Below are experts of layer 8 (counted from 0) of a mixture-of-experts language model. Rows are named router (the router's row for the expert), gate (a neuron's input weights, with its number), up (a neuron's input weights, with its number), down (a neuron's output weights, with its number) and show model dimensions 0-223. Each number is 128 + 24 x the weight over its row's rms, rounded and kept within 0 to 255. Numbers have three digits each.
After each expert's rows: a language model's description of what the expert responds to. This comes from a sample of Wikipedia text that the model never trained on.

# expert 2
router:100130151079130103072180109101168094157131140128151145161097108123088103152101179120132137126116131130122070089121127183107163138099157122125104135144135159121095138145142116097114098113113111148141184128143109074168118134104084098120149147157141109136099142131112120145095088134091105125129147087130088142124166119146140150114092110131103085130129160115125132168119101160130140122114143160146111147138128136128153115131161163114139161094167139158136154102157104122153127161112137181097102138158154128131117128098151131143131134133160150080128106170101138109121109099107107118135112107122152140092130130117111163141147119133110117167120187145100121179126105110100123150140
gate2:146122102159125095133143170132127136116131134100123144139185102145134163123140160169137148134166134131134165106153106155139171114089148127077139101073127136132137124102121134104088095135097151156117147107138125101113124144108137122118155177090108095140113168112106108096119115140157108139100141141118183145128154144137110167139131164118132105105127143124120102100185169151137153152144141126136117110132138108124080159154148156107114117100121088134175142065135152135136100182099148153123123149138115136045113146117123089124092108134144128161162129158132158141109119127148131100167137090125148067138124125135102109140129156102132105088139117141122137163115136125117174127157
up2:118115120165121139128153143149127125103138121133110131134178128132153173104155133164130134129153154093143152105170122136142180110167141134112136136066117142086134117086124160135117094122128129150151157101129096124142163152091132137129165165077120085145121145093143089090086132123135157134149115159127151157140151120137117118135116137099138079143121142118074085123149124125117116149165114137109124099127117099139096158141179117119112124102116104140158146089151125123139137140096142132114072154149082100063169158119128142147121116139129169151098168175160166131130111150140096110140139090126118087157138145151098116089090118105120132078140113142107123166131137139123161102120
down2:123125109107129136122120130137158122107116142101101165160104125151104118151121156135138157125116117141124082132105112124141129199130136096142110160081151128118130139112126157071128164097116126144131146162097151104199113142145093152166114133121078142117139102013174144165134161118109151108101123138116110113125166140123132171128151105135115158151080092131140091134123131134095088151136121128136135115115124185082159147120129129115094115137152122132149093092153091161172129104128126165125170134106090135098133135125154126140120134119148089137114155124112130111128101115107142155135160120158117097130125114128116160164127138097135100118138123163116135159135141107117091133164
gate3:161125092137121095177118129156132140135131083125078165140128136086094096135128109160130086165149141157155150166134118108127119150112119134130093147147115140136128101120105114102171149109130128137141098126122095152138123151138102092124102123097119142118160157139096166099154125118118086124104103101130170162126147122141097149180141149107106150129123138120115119123105152118126115143153143093120092117159089131117159101110101153126133098133107103140144098095164124158156137119128132107130111125120113124137140127152148079186044098097154088159124115115082143125115156097159096112119097112165128089126119124092163148153142127118124133131114090151123094155161135163189140076128
up3:160103116136077136128133111134156097105146144139115137086147168140110146139093109123120138139152146118117115128102154163124145130138185111158109107163152114149089119117104061080140122097129098116145118096123134137138157128092108169124132134113117123143168130130122123136126117119110114100137098132143126163144069143103112140104096138104112142129113187105116099131115103132101121139121077106138147141151126131120163048140110140137091081118095139116131137094123137102146126146117122132057107082087105088126136118130170094135140171125147114128083108138139190102143130116125141095104139109133119119116118135117152130138147168142148179144153102063105163104096139153144122130134
down3:179153132123119123121148121095133116110123214121168132130144145131145136133155116131168099098173133140140130160126155146146134141135102098140135160109137147146104104133098110148144155142118124114127172161136113140153129126106098109127118129123106133108130139070151126169149131126119141108110159103126128151168119117152144164159106151119141155136109115083130112076145093161128129092134145137176185136090092110163127137147141125124143133069078107092131151150123105131141128121155143106167114094130113134104132131100152102163114155104194119142101145109100179119099170150129106131121111164046097130096142102092110150141114132112115131140104140117128122127097139109140125084093
It responds to: Middle and final pieces of adjectives and past participles after a or the, such as stup-id, integ-ral, comp-et-itive, plus part, different, important.

# expert 0
router:111159116142142147150082145171108152172169110153153119141135140108185149142082078127150127083110149138124169141179117105176129124106152106138102152104132085106170162129113125137089132080121126079137161130134102118092168103132171158138090132154102122114166135125149130144155120101131146153143134101144129167120110117148092137117112151120131119125097100100097109129140120132147133130128108124127146147156106099130129109127154152152153173139113136096133134152128117141148146117122153130132105130132114096079157149084092104155077132137145135139176133110138141113134136105119114148129134157198182158145102142122164121090091136140170125141078137150121106129114150134160097115106
gate3:120107090135113138114131160135106155157111138142128107140129124148173097168111152114160118095163119093190160104131122104108136092122117095134153133149095118124106153149150128104108123136130155106119177063100105143128147125115110156150090163144128147108150150126141130125075163156116116088113168131136111132124134166106120157166117097111091153089121121123139132125116161099082130113154124132090098160143151087118129110151184125138094110103143127153131132138111143125158145145134110137118153149173105102156093139136124139179095087109086151145162144131170110141146151111112079106122118133134147126105146193152136155128133120100139119119149089127100152138155095060127119135110
up3:144123132146113172117110146104141172130162119145130131145159101115145097113113142104129096140117118068137115146081155107138141113156128125075150164110142116086126108144150085126150115179143168102110123125142101136096135113142157148133130162150126165107103134134125138132083176114157130113099149124087122112115111167145124112136152141150082161096126108165147128137141136104113112162170112161136130114112123056149132152151164111175130121098113147109109177123156143110165137130157124154111148099165134140138164110121121132157107091118120104136162120139131125149103156132124143103084179146107138117132110160138153111148169046102123134099144131154129152143119071109144127144099
down3:140122101125108127135129137114110089178119113104120102180149121168128136122115130124069165123133153122118082101139143148141114134149150155131102060121163141130131122099073173158135108121121149168150162142119169150105114146125143114139155127098110087120135124145119147116106105125117123155135108139130156117110102125138115130105115195143097109121160102079134129127124198106120080112123148145180162126136118167160138160129057134126142111153168123172134130152076159123125100178098113109108114163118105137126161101154125149134152112153123086121114146098156132143134106126140136130129113124094153150086128113102141114068111156111149136126114172137108131127150114156125123119147
gate4:147094179107136133143154127136136159134073142118102143085139128142110142106092112115141139093110171148119156159150126115054102151102126169153103087116132130152095136159091136139104115141156118097158106117119145095157175123153173094107137153096120133124094112118185096167121141128130057125160153115147141141142137145115092127105126098157119116120127118179153112101133122106144133134161123125144083149171102145134113095147137121102096088143132106130113117113137131097122126140102113147124080178087149090102115164122127102146122131156153118157119110122118106123096152149106156097130087131124165154116139145140119153160110131147094116123102153090140080138162151119139130139129
up4:112121101103135155129140162102163146115168101151139095123138132138155136155122154140122120146114106099137147092151104120170159120166139113132168143115085111174141121085169131134102132115158138142099154150112118134114145115088107138123135115141141113093121111140115125098129093117109103173093131151118094158128159110116159143195122127077110103118111114117114127125119124159095111164102111124197121078097146117125156176083085111143121137140142104151158166162113152150121151164096124121134165085138110153146113106186127134146092170118142141101131103138108112148139070122135096146141160149114104101130115122113162127117148113092132148112161098131128169147125092135085102124113
down4:134107112092145115128128111126139136136099114129136124129118148124161161214102098138124113107131127127098146131109137106126159126118114156119158133102148141159193101106152190159129122106156173133123151118150147120101152110083153122135108109118120122113164166170119091093141175151106100102139088140110122132139152150136130144148150093084116124143156155140126140113133101106117146148141156112090145113143117141099118156105078181118160102086152124127138171139138110105137130127146139105135107103133101111100136132158119124157113137121095137088145121165164123154123112153126057148092145134079134153114118170114131126123118146094096150116134123178091155117080123148093113122080
It responds to: Full stops ending sentences, often after numbers, names or quotes, plus the closing = of section headings like = Gladstone =.

# expert 21
router:149159123144151125143122105137141143104132114137093152149151127153131117136148098146143074152092135165125127089093147118114127163143137095123158138142123098159130092173141130144148157079128111168153191137163156152116139102184140098141117127096153102095078105120145152110152124104130124145149138121139104092145077153131174111129146153145114162156123154093181110138131175113135134104100170104116148075140140115126120124137074179124095052135094116139135095159137147138134130146140110128149111118106137150161109141172131137140156136117118131114148100137160111134117140100146120104133155119122138106107099136119173170130138083142133078147136107133120097117105114136139144140171
gate3:146155095136161071150086131120135156126123157131132099141126122148149141084143126091136128130139122164167136105121126113102095093154124107141171142121115135122114131137125170092140119101109153115096134126132123137090127102144107099141142165092144119096169079136102081110152123136131159180133138097111161112116162158120151159146137130107138169124117158168158121113140138119142164127190119128082116147150165114175154122149137136192102130127121116130107099129164150110090141147122138142175142131091127139100172157109087116126127130126141112141123128099169114099082104121136145087125122152191167109108152068144127102130086154129116149102139121118125155106136140109129122130086
up3:091156112133099131125151105147188122125136128150135134128144165131140119100121096175159148137127113121141166123132092135136123117111116102135138097130133120159122171063081148158112136168151161134158085129125142147123110146122159114125139153123119146139118124116106140123108101083151098104106130096143131145093122115125127107137120156140126115130117161115140171112150103157147187129107117178065115089107181096110148092129147118147146091106125164104139117128098124154150157109091130112126113140170162136089133118149096197123141134167177137144158141117144133169137104117140155158137097081106136123144107114129119132101169133078120142094125148089161081116151095155114119138126
down3:109163124116130187208181133144122144156133130127110185138136149142167144145134121143075120165125138111107162166127136087145113137155118110124094119136118105168102123147117105118108109107143149129124154109099138146102062149085122147122150115132156139128134102089105125143133164154143176123154115070078152107157159097129121150123128130115112094122156150113117107156167164145136143085132140110111084131147156129134155141122103109124089127125104152104124086131114141125088129148079135138143144151137113167140119128110117117160101149113135117106107144150130119128114130128120164122122114117135137111183166096163174110143099146117089115158151099176113107142159095122092112104144
gate4:106107147125119108094090143134143112117124133156111090100139149150119133108113137117185111132140154106111144134135126115169141139141117135178106120121105151133177104125163145129170106111152135134113149162123155117169094147092133100118152118141138117162132135170143128079115154132126159130118117117107117172122176180120142113164089046118109067138155175159104145139141131107119144127129138114110124136131120129111182162108116168141114165135105109080122096153169146157179142139124127172146134119162124138145127130132143176102164129132097127128130163180146132119137151125136129112128131124150104136107096161156113161101139074090133136182121109158147120107118106172123111116133
up4:126144171117115155140093123156143126169107122138094151097144164144118124172180173133137122163162155097123146082155150133126103144133099090097141149071106093128134095148178115152141122125133136109163142132095127169134155090132146130131121110113139108112112131157188186142122167154107146181079112111157128160163164149107136143152103103126101104131143099135130135100146114153121107166142145123098096121083171167121097140135094149115157133089131151110090137113151145143102108126149121154124086139140139131126108130159100126154125140115161148128154140167116117103135127095129117131141133138117118161112137124107173097087143111117147171092159121108116109140127127098103151091157
down4:126130074086110148128140111103126130072071148151119117113144091091095131173124120129146103108112128111153109125092126166130116170138113116126111130161171152129119112103147157174161104141116153208129148125149130127130123125108160138102153155139142126136102130185140116122150108138168120148144101121138131138114129088126130133145144082107153141158094143117115147193138115086141151162173180144131159083136163100157141111146124088128148164133148158156132109103111121127142152121118174116112129103132109173137144128151127117108110088133120138109106144094135098127135122101170122100129103133151138151124141142154179117117177122062147112183099132117139116134113123148127130111110
It responds to: Middle syllables of Slavic, Japanese or other foreign personal and place names in sports tables, like do in Drozdov, to in Krzysztof.

# expert 3
router:137127174138105146186116145133080115124106111147125139143121146109114106138127113136123154126146119133160135143187113116129140120145097089122142135129118094128118163131104062128085124111136130121075127128094125110052107153116105171122116097114191105133121133115130120138188135117125112162159123142126092127106132162127078149125100133087134119140105103141101131138129124136131102111153105147135169151140102097136165168160149159083125164159094166101138122137152083149129136173118111106100111127150116139090114121138139096102184136114084129126156125133147144077113110082135148106104145120107155117169153109100147106138106153107121137101121165109135104127142147163162119124100
gate3:115103132145113085107118142186157151122130138130132123125162101124132124130104140105131083146131150144119148142073165144165095115120106085145134123106122116119115112151120140109107100095063099181137145092125116097128113160132113129115124142106125142123126114113092155146182170137146094127148126103169079140119116128140116124131135141079161103114129147153149101128153059080177146159149166166109139126130123149116152069117105169135147103096131109073115121127134132126136095118083127167141130122105136162105091130128144109130115136147141137127148119174120139150134176086094127148150163110159126131102114163105077119127134111120114093125130123129103096141175129138170121146108
up3:159137094130141136129180143162162124116114151109140166114106166147150182123108119087072166093125131118149131106160170085079090164132163117176094115141170119146107106139161124162119114156111136173136137128144173103114115149153124164157154134136154102159122123134103094096122179132164116103112139134119164138132171129122135158122147119089120150119155118134166103165144142131129102119115150145141113137134093152111121152119133145139107103120108168118110125156135076102114156126106103148143118127149101116138099119116152125139176136108126107115121096132130126178120145099184096127163109095129204107133113121156154118156097113141114107135119114153116114132131149148142139168159
down3:105143113152118096120126126126118132123140123133137132131106117149114121092160142139142089139127149110120138169127095122124091174104128121142174128171122127150143080117174148149086187077143113146179138127127102117136108096098148146130108112141150134159131128152135122076133151129140113114120151093175159128163139142181089116126135108114098114114128096120134149141105084138150108138163178154111143088165149103122127120114099133120154091114169129085113096152141120135103106157092151131119146127107135141100143142144155152107130138133094136123125120148166128139155111122136114157186098142181118187092129153102103097104146092167140140119194109139123121155159124137159089125094
gate4:142145154102165081097132120123166140119081098133103086083121130158136095128145111090131159171129139129129081127148100131104126159136145119177096128090126169103120130157112174146082163105138098077154107163139158146160145140146125102149122130118144087135113120085125128131157096130137102089144143121129139145136139135124122104125137106113105122127164117119105119149138117150125093159124111143166140117137115170121089099155182131135136147103171117117123173125128117132160125111142167126130118152127182133152121076123135119133128144138125106087134122140095099169112132134134065150138147109127133130072147106116107086134154148139146079104119122141127184106155106089090139173118
up4:090094085136137148168166118089136090105155114124101139126147173088130129140142099117146166182121123119130071116154102099095140103137115111133131077115095139140128145147122142127110120140104148099121162119091155152127125126138153091157150144111103100161131110139098128096136133128098165063108123147144176142131127095094135166161110161121097124148173095123147136178141149140150079145102118114159107124124114143071127096119181111148138125117132118121105157137099138121120115101164125128138117136101135121101159103158128172093179133090128138113085126132130138154143132111134104133125117132121119087134098119129093116122135139136100156101141150078168139101133125077122130174105
down4:128147132147145123085105077097114111130130084164143105169121092106112081138125118128111118147145160107134104115155117092125133145147148137154087111141112158112103173129127126114121127161124123121111127134094136099130125099156101134157137106158107126145142129061142116181117142102146109161107104105075131084163068162131121149129148102074100105144155159127155175166111109155151112107140136176094132119161150181138141089165164147158140138149185145150104141117147141085152105125134162124132110155138143132116131147141093106136136119115132114093145134131147106106142112096141119125112141112123170098120147122109133176132150166110174155136108108127166123077127111121139157121125
It responds to: Commas, and, but, while, though, semicolons and dashes that join clauses or list items, as in ", which" or ", but".

# expert 28
router:151112183194128135112141108115147103085144114118109102131104110134130161117098128147137134157127162163100127146116079152152099113146160112116128132131134088088120144154114072136125159111142146140116142108121104143183087177174150153132137112100106121137147142141072136102130104136137111103111153113118130126114131109160136114175080154128111125128111182079152116063127104135096131137150102159116077156116145164136136132108115094102135131142118112072125142164135109161135111174097128173158128139117096152148140146111138136137070122098093142117128129128115124123102098102141133125141108103138114081110120110120110099135103128148131133132150117124145107184158161099100154139140
gate2:077125142115128118103135124152170130140119110155085127159103135112121104118118118128124099121099098150144105144114129129145177170160123146086139134148109132139172116157124135108097118091123124175150133074128175138134124159118111103083140130127184134199118130103129115128163114149136084121129103104153147157136089125123159153135140145131178147157120099118128131165112117117126125148163132121095121143114124115099153148156147090136173146138151141109135151148107112129184152138123136094095117147174135101120108149138160130079145164160109124094161139120173141139135134122106129148111149107102119120111173086156078111115140090153075181129110144085106093120094131150117125125144
up2:130135131073148120098152136122118151116123174117107180158136082122107149142139101108143144179131149120158098143122129090124099173105105121134130150190087135131160144117122129135145146141110129104119128087105195132129137098135126165102160142129117119155094120037074151099126135097136121127135157164114148123157139108146127133121090135157133137105110091150140117151122144147167170163167146108124118132129173180140122100103128164173097145141098105127139136135154102124133133118094123134117148145153135158127152108140113091120137085108155186094139123099140158142119125149129147151095113132152115118112157148117104116131095158150114129097091147139139124075133149139134142132166
down2:117139132120144161140151111155146127115079100138137130114162090112103137135117125172124117134096120123133105100153136135191115125116086137143140109121121145122124129145127107153122114105116139095151125134128157115122125186096123151110099132136126119131084099203172179079108124101106132090121138144121138115144131174119102150134090135112182175116095155109140110133171115118128115142149086142145070103144111118112143069097128159131137138069132111121138126145172161147166131139121125094142166132133130123165155106122143100107107119114145145155129106121125147115144137070115122172194109133144117095168097171109145124142123125117128097144151101108101098145110117111134166098112
gate3:135105139127150160111115143136115147113151092123110102107106144113115156110124127114118137111140107131124138155111158126101173162141130141113151123134122107168076144181129065149144107134142152124144171159133137139124132089084145117090133127140099205099159069106147129164141126161156151128123144148086127140123118121117094111095109134130108110177151117120108165143146145117079130168161115134126170124139126139148103129185146123135134127107138172125119086094143129149108144134112174099135144094131119142145077162118083132098110095160152106131112108157121146175126133104140150087067157148115109150137152141162092134105145141146149117164138131088111112130124128168158133145158
up3:131162100065140094137127114134132149128111133121120123127134122118112125134125105118150125110115110091163138159150102116116119147110158141144141126129068163176177132139139121110191111133104161142134110108117084130156123077092195139160117134129107088138079147121121150143089130132154140113155129154161133167112183123102127128105152109117157156091085123138164189084116113126143145141130108137150151144140137140137153121082127128156136110142112124185129145115121092119113126096103159135114124173068148129111135104139117090168179177113103157109138151144114150125131139152118114125176107131131141141155163096140105147123096139130130128114127109140130173135180100147114143135145
down3:160083150147124139175102131124121120105079090131147106142081191120138162130139150175108164132168112117131094130078170152166147144133117097167128136089112121140105130126114124132145102168107139123109139100110133141107113173137093152105095136149148126140138123084134153111136156130139114136113111130145133131146113098127133117127106165138125141148093110156126110102152115089122165113136131133152158126110090131125131068147135141120115110141101156090115111152152146123155139089122119119079169131139140097131107124151146137103134123143100148097158168064148187130110126168191169132094106142119125100144176132123170135128135102110161187105119145131130100129118149123111103136160
It responds to: Common nouns naming roles, groups or activities after a determiner or modifier, such as host, project, contract, reviewer, President, goal.

# expert 22
router:157173124103092146138113119092125140112162110124094111130169159156072120122157114141110127084131112107126124133118123127084129091133137118100191113173149139138176129153060134168168117122115159168093108125153149129146139133149110163150121124111150105123133121133126119128137122112109109144145158142134165143133079124130168109145142113142122118111147151135133097100124152133118164151116103172090094125130126146111127148160112145123179136115145087123141134101130109118121136151156145168129153138118146142155113132134116080127100085126075109115109083131164157113101101127125136165088175128119136078118114137106080139136088104114102125134107137157117177122151067129123136112183
gate2:140134132101155182142127157131089140124141145118118139105164096111162134084119126114152145107135104107115084114143150112158154134109121125119135155126125144121132146122092121122066100161150142128114126108175120111105166130118091154099172134126067098152169143171106115135117099154143108142166132147137132088154100146111095168136115142089142106199123133134116102106131092125137128123122150091106124124120103161160136106094101136108145145116120138155141144131151154117130120155164138102165122148149108150167109225114085142158101122143136164089130116132156114140108108148094131100151127145134146158145096166137165101153116125129099113112132120094112104113104182107120109115110
up2:143096148125135172088155102120121119126143165115119146093125119148163124109155145113171156122177102066128108132147124139118118108072084145131142118097180131125165135162104150155095102136105162118120137149145119141135115116109161158082125128085086104130139154154136187106080137132119131170124094154099136126146142122104111139108119129108130111138127144114138125108090140152096123151129126102122117131149119148120081117089124136127185117093123148158112098115150131148055107098113151119130116133083100155155161109130115121125111097136128125111135098092101126150126135142089137092172134143138120198151159132122109114106146122200131138148148110148130153152140142146124152093149
down2:112133155103139110120141124152132147107121086120143146099112139119158122091083095121138161082147118115127135183118140150096136143126121101119127135145166177132136127135134169176090095133131135142122140104103185149131135122164096111123163125113127100099119109189079144140152169133148101146129077112149120121141112130130082129112155135119102157120120141094076086109148085132126121115142129106123119149139159129116102125117124126138172092140136115130130127089139098122140091133147140108164112153120108135125117113154123174136138090136173128125148134095146107095139057108082112108106107141121130160124120148107102129133133141080092111118121119082112177138128171084072182115128
gate3:081117103089130173142112096151143105129137142154138123175108096127127148116147156104164124106110097115099117106123094103143094157111110148123115124149113128134134085104102126096105148112114137112111080130116145124111122085151120096132155144144101144117087178112082109139138143147102120118147120135133159106115096081119117126132122151130123173137145094090110128086103113125109180150125156141075173160125087122137154165108111122149136087126144123125155149138137082158107112130139131128122132105092119082155160137140176143125164112073068138166091163126106112141114123118111097136180145096119120143139132131151174094143126152098112143115135124152167165119098149121154121171112
up3:139189139112163120130117149145134116151143135145130122142131129117136083102143154092123099116119146160112171200103120134146159166117144180093152125191160144107122155141101112136120119099142122161097154102100161130141093135136122109082103149124106112130112140135127139174118122112148124132160092075112137153111136119120122160161093141140091167109134105130117132113128119110124139144094154077095094141118140122136097169102128181133120146112113116149101176106103071128097100129166109135135113072125109151153127110112163142135135111090106153137056132141130136081123130135136116103086118112118148084098135169141121129086138088130144141147147121099120151098118116134141138131112
down3:116099121134131082126167161123131127112131075104119123110123109114162133143116128175134143140121134168147128112143193125113105093091108092093150127175122160087151091128147096120123125077127167143128149110158145083160079134133154185130124135152119108116103151082103074081102158165130130119100105131117098104155159090127143122128147175126112170073146179149133132150137158130154102131090135116125133111150150106096121126145135144079128090114101141080103127127087133129098139123131122132164152140119139133103102125083112118155138116118124113138130131103119079148149162132085129136119166104116144116145154085163135102149145158107113113122118129137101138140145131129129150154145
It responds to: Main verbs and verb endings after a subject or to, plus following prepositions, such as air, wrote, served, finds, of, with.

# expert 11
router:140121130132141128123111133126122147130147131088140112147170158132152141095128131083149151127118109125127111142120113123092144102131107091152105118103150137127123099126139128138108144148110117138103070154184141058120119132117103134122087102106178140117127106115137134117148103107131126127100095073130176143155178090109138106143160138146114146147126094196073134118143140155081112124156137142130147148127135124158074157143138097131074130134130124106122157095127110124147146151148113170130121158151151153148136109139100136122105153159152104156171129116120132104135108110124145104107122165110133161169166139125122126186114136135083157121131175111127085059079102158118140112108
gate2:124096120151105131115165091140123106142115149109107147133136104116103100144123130135142155070094132141092137170188112109137117110137098097090137165110118101135138135132120143102101129153145071111122114141102103096105124126112160101149144113086164119080160138181151102066134105132141152176144123132124108118130118113060126116132160147137135157170088108114132112160129096171158134156135122151106128112112079131101133097076128113120137122128137137152164130124115134144101152154111127113103089136160141151161131107148141141113085132131099159140136102114127106129111117125080154131111142114137150148120120080108106102121112139116137147118167125139162100065142113118182096177148
up2:150131121087114130152135120134149156128155161168139104117089141119167158141151119124119117106177134115121152134105139103164090109139133116119145150140170111126076135105148133150145125154186124141126108141174177137149106130169130153147120113155119134153147118090132098175124103128122137111094118119118151109161139132143138100152111136176137102105174128107115154163130134124151142094147135115165169145156108120164147129164116088118155146122143104112137136139139099089120133116132149150134099073106142158132089127120105145117155179135097129071136149095095113071155136151119100150158111129102119076114159096122143139092109120127160127076096184125120135141132138122131185113088
down2:122132130147112149104155152153150131150166117103166129105140187105176099110150098140107125167142126059125101122126170112106112152160176119138151102127117140106109117098074119153149166116138117127128155122118117114113128136164130160097079089146113142070152138122127154122163112144089104074167126097121076148139144146146179120119111144131156162143155150141131139110091133113085130125168101126084091106114123140115170126151138173158132133151137108083137180107140130065125104107115125126153136089135104110126127160125121126114144159136167145106119140120133100147127140121149148167148114143156140100120149168152162153111135160140139132118117127136113111113082115142121119094119
gate3:114072109144136060116132099146122104078151137134124110107110124142135100147105126122138137118108152139113131097138124136075115115122110105149074104088075155102142067130150093085156098137128116110115149125122102142117101138121144146111151098127110114135142138105067120089149108141115136127103112105129134150105119143141086097152143147143141122104110178140096158108140121126095104096129132130166133177116085128117130114112138140111158121124113116085119105078149126144120124117143131123120055165139082129158140113123120161117126157154142105116140085140112078159127151142168151092146094137137136127148146148137088149142154102121118146203126158142144143112148145137162127176145
up3:142146151122108149147130109132101124188151100136145102091097106133131118098112105129121101134138134109138157119083163115170149173119120127123168178119162105100153140120073116118096153139156135106090127155141101148125092138161137107182106127110117145140094074112137171136095111128098111100127109182142145166144116138128157154096120116131129141096108113140132093107133107114104101154126123139099112078166157130157141128155124100152182147117124132134114123164128118070145097155155092126118146138124114156096128109137125102179114088132142126178094100154125139133104126127140138144150154125139118099127164136144134125104131123142086154140157116132103121151152084080102071104155
down3:135133129141174129141148136136115179121118109152176133160121143112137178121138128154087117150149128142118166152164165088160138125166111142138094148098145142085136122116107138142167128172150142142091118125140147169171126089107174171138118099140162154119111133155091117149123132165132133077102112118049140161151122124097146097134131119135105142132119111109105140119083141162118116125088092129154125155132144142190126108159124112118136102142116143068149115092175124159146131136143148114160131178112083097186174156106124118126128155151131133156127106136126109116099125121132159137128093131161127149146151134107103105137133154119114104135157155104132102117143130157153162136129
It responds to: Conjunctions and prepositions joining clauses, above all as (as a, as well as), plus when, because, while, and St or Saint.

# expert 5
router:112125112109168123131115158124148114122092132119143078109108143114130106079161139143077119162124107134147128112123167115150138130102110084086117145148121097103097135095112094143119160107131171143118106111151097177144123104119130123126132126111091135118157102131147129140097155148134163129119161120091150105145078101119136137136087111108113110138150123153126113141119162135152102133127115159109134113115130110143152143064127106152103056074123134126089132163130134134078147091140137102156121101106173110162120129151156152091183117160115101111151115151161066118151093102080114124126136140125115106134157056145116142147112123151152133123158156093130111138141091130123109109144
gate0:148126137136114143092144125116143123130115138122135152147101126131164210102131142154081089098164141097128156074113104169162163115179127139151147118108140108117160137128129160167117146141138162123108156100131153156119092130122128137152069115138123123157110130097157124111127126080149112106127114118135109121122111115109065128051125143154126138134150110137117138099112137123136152125122137161131120147129149109128190137131130168119127148159140123111095167111126121143115111112112127108121121152134096124077102176149086129116176136134083141145109159141112138096135090156144171136148129118126111151119117147091086162121146086115139119126138154136112112169121187152081091135155
up0:113148182175112147137092110123167121126126132111119105132131152095096099097112108150143177107076123102111150089133097126116121119150168146103150122147117158081124146127111112138141116115119086116122112149102128148127136133113124125091112152180106124132161119154112108151135070147119118126153129117126147121132132123108100108093135133124111133117153160167146155103140112154143112161096129129117109085150167118167142076138084094142100079080140152158141112103136158141121104190087128124151140108108115191156100134113118116134095150086128136132132144125150114131091099105102100140111071136124140132128112144143137120109142092118113077135145146129149153136154172111070105161091
down0:119122137122128151104157137139121156133142140135137117144117115124064129098125142099133126049111126164120148112154142138151093174116137134129129134156141154159135133120112131119127139146140123133133147156100139158145108134143102177121135092124163081133147107053112100094095165129161143098158138131137103125139147149117114106149109099160122156093139086112140168155101111117117120138122124129129099106129157149129141138100136141113123101108137154106106142133210120138142127126150096099162118183154057131166153121126127106128173149105081144189106136120163152112145096148117156137167109158111138124085140132109124076116179082129127128131100155112141127140147150112118097104126
gate1:138150155153096114156123093131173134123148144104131158115120136163134191111137139117172112139121154131122128127135149167164110128158132139123112084106138137099113136168112131119104123172117122172093103158164181138106133171093142120136133111140116162179110146091147154140156112149146107138113132127144118153161137118114156140125144161145136118135106198153108157142127153135105140112128130135083085103120069130104149131129119106136119147162095137115149129130091166137064138135128105116138159181144109142155162119136128160145080150169165132125149125092095118156126104119111130147096138110147094157172156128152115111142133164143135176153128135093105143117167128161081112110123
up1:136075091152107136145162110116117125083114114150168127114119134099142141134081106115099073149118160111112105097115116115103140143134134144138124144111117110116105149110146074153143133152115130155141167153127120142185095117141168145076130166131135122110109103112151098153078081109138133108133128125120106144132113161092135133143091203117190147133130124154111148149115157167114139125122146117123114106127145156121160151127159126118155123144134151092137122176146140139170102103153117102114098160126104133133163118119127103152135121129129098114083134133179123131132087115125162083166091145147091151128163150143075154094155109107129161137130121127119102100088112096109150145161
down1:121115092152150133145125114169117145115166128142164120115152169101162135158121093148186151142161148112087145121144106137115117160119166167112104129129134120107125166110123105136135141106158155124134126141168131147105101109111132163129124126129119145090117129120102112105091093152141098112144154141139172139143105121167131140160152096074145116133151140113127180152116136146130144128158150082124099130080097145121170122104130135122114114145113127102138145111150126158086109109166149103120131149112138081133083192120121173115111168123095133154097117081079139100159130131137077064119106114132138112105140115097143135142157153158125156169167169113106101119168128143131099134143
It responds to: Short syllable pieces and capitalized starts of proper names and words, such as Bl-adi-n, Cro-zi-er, Don, Min, Ban, and War in World War.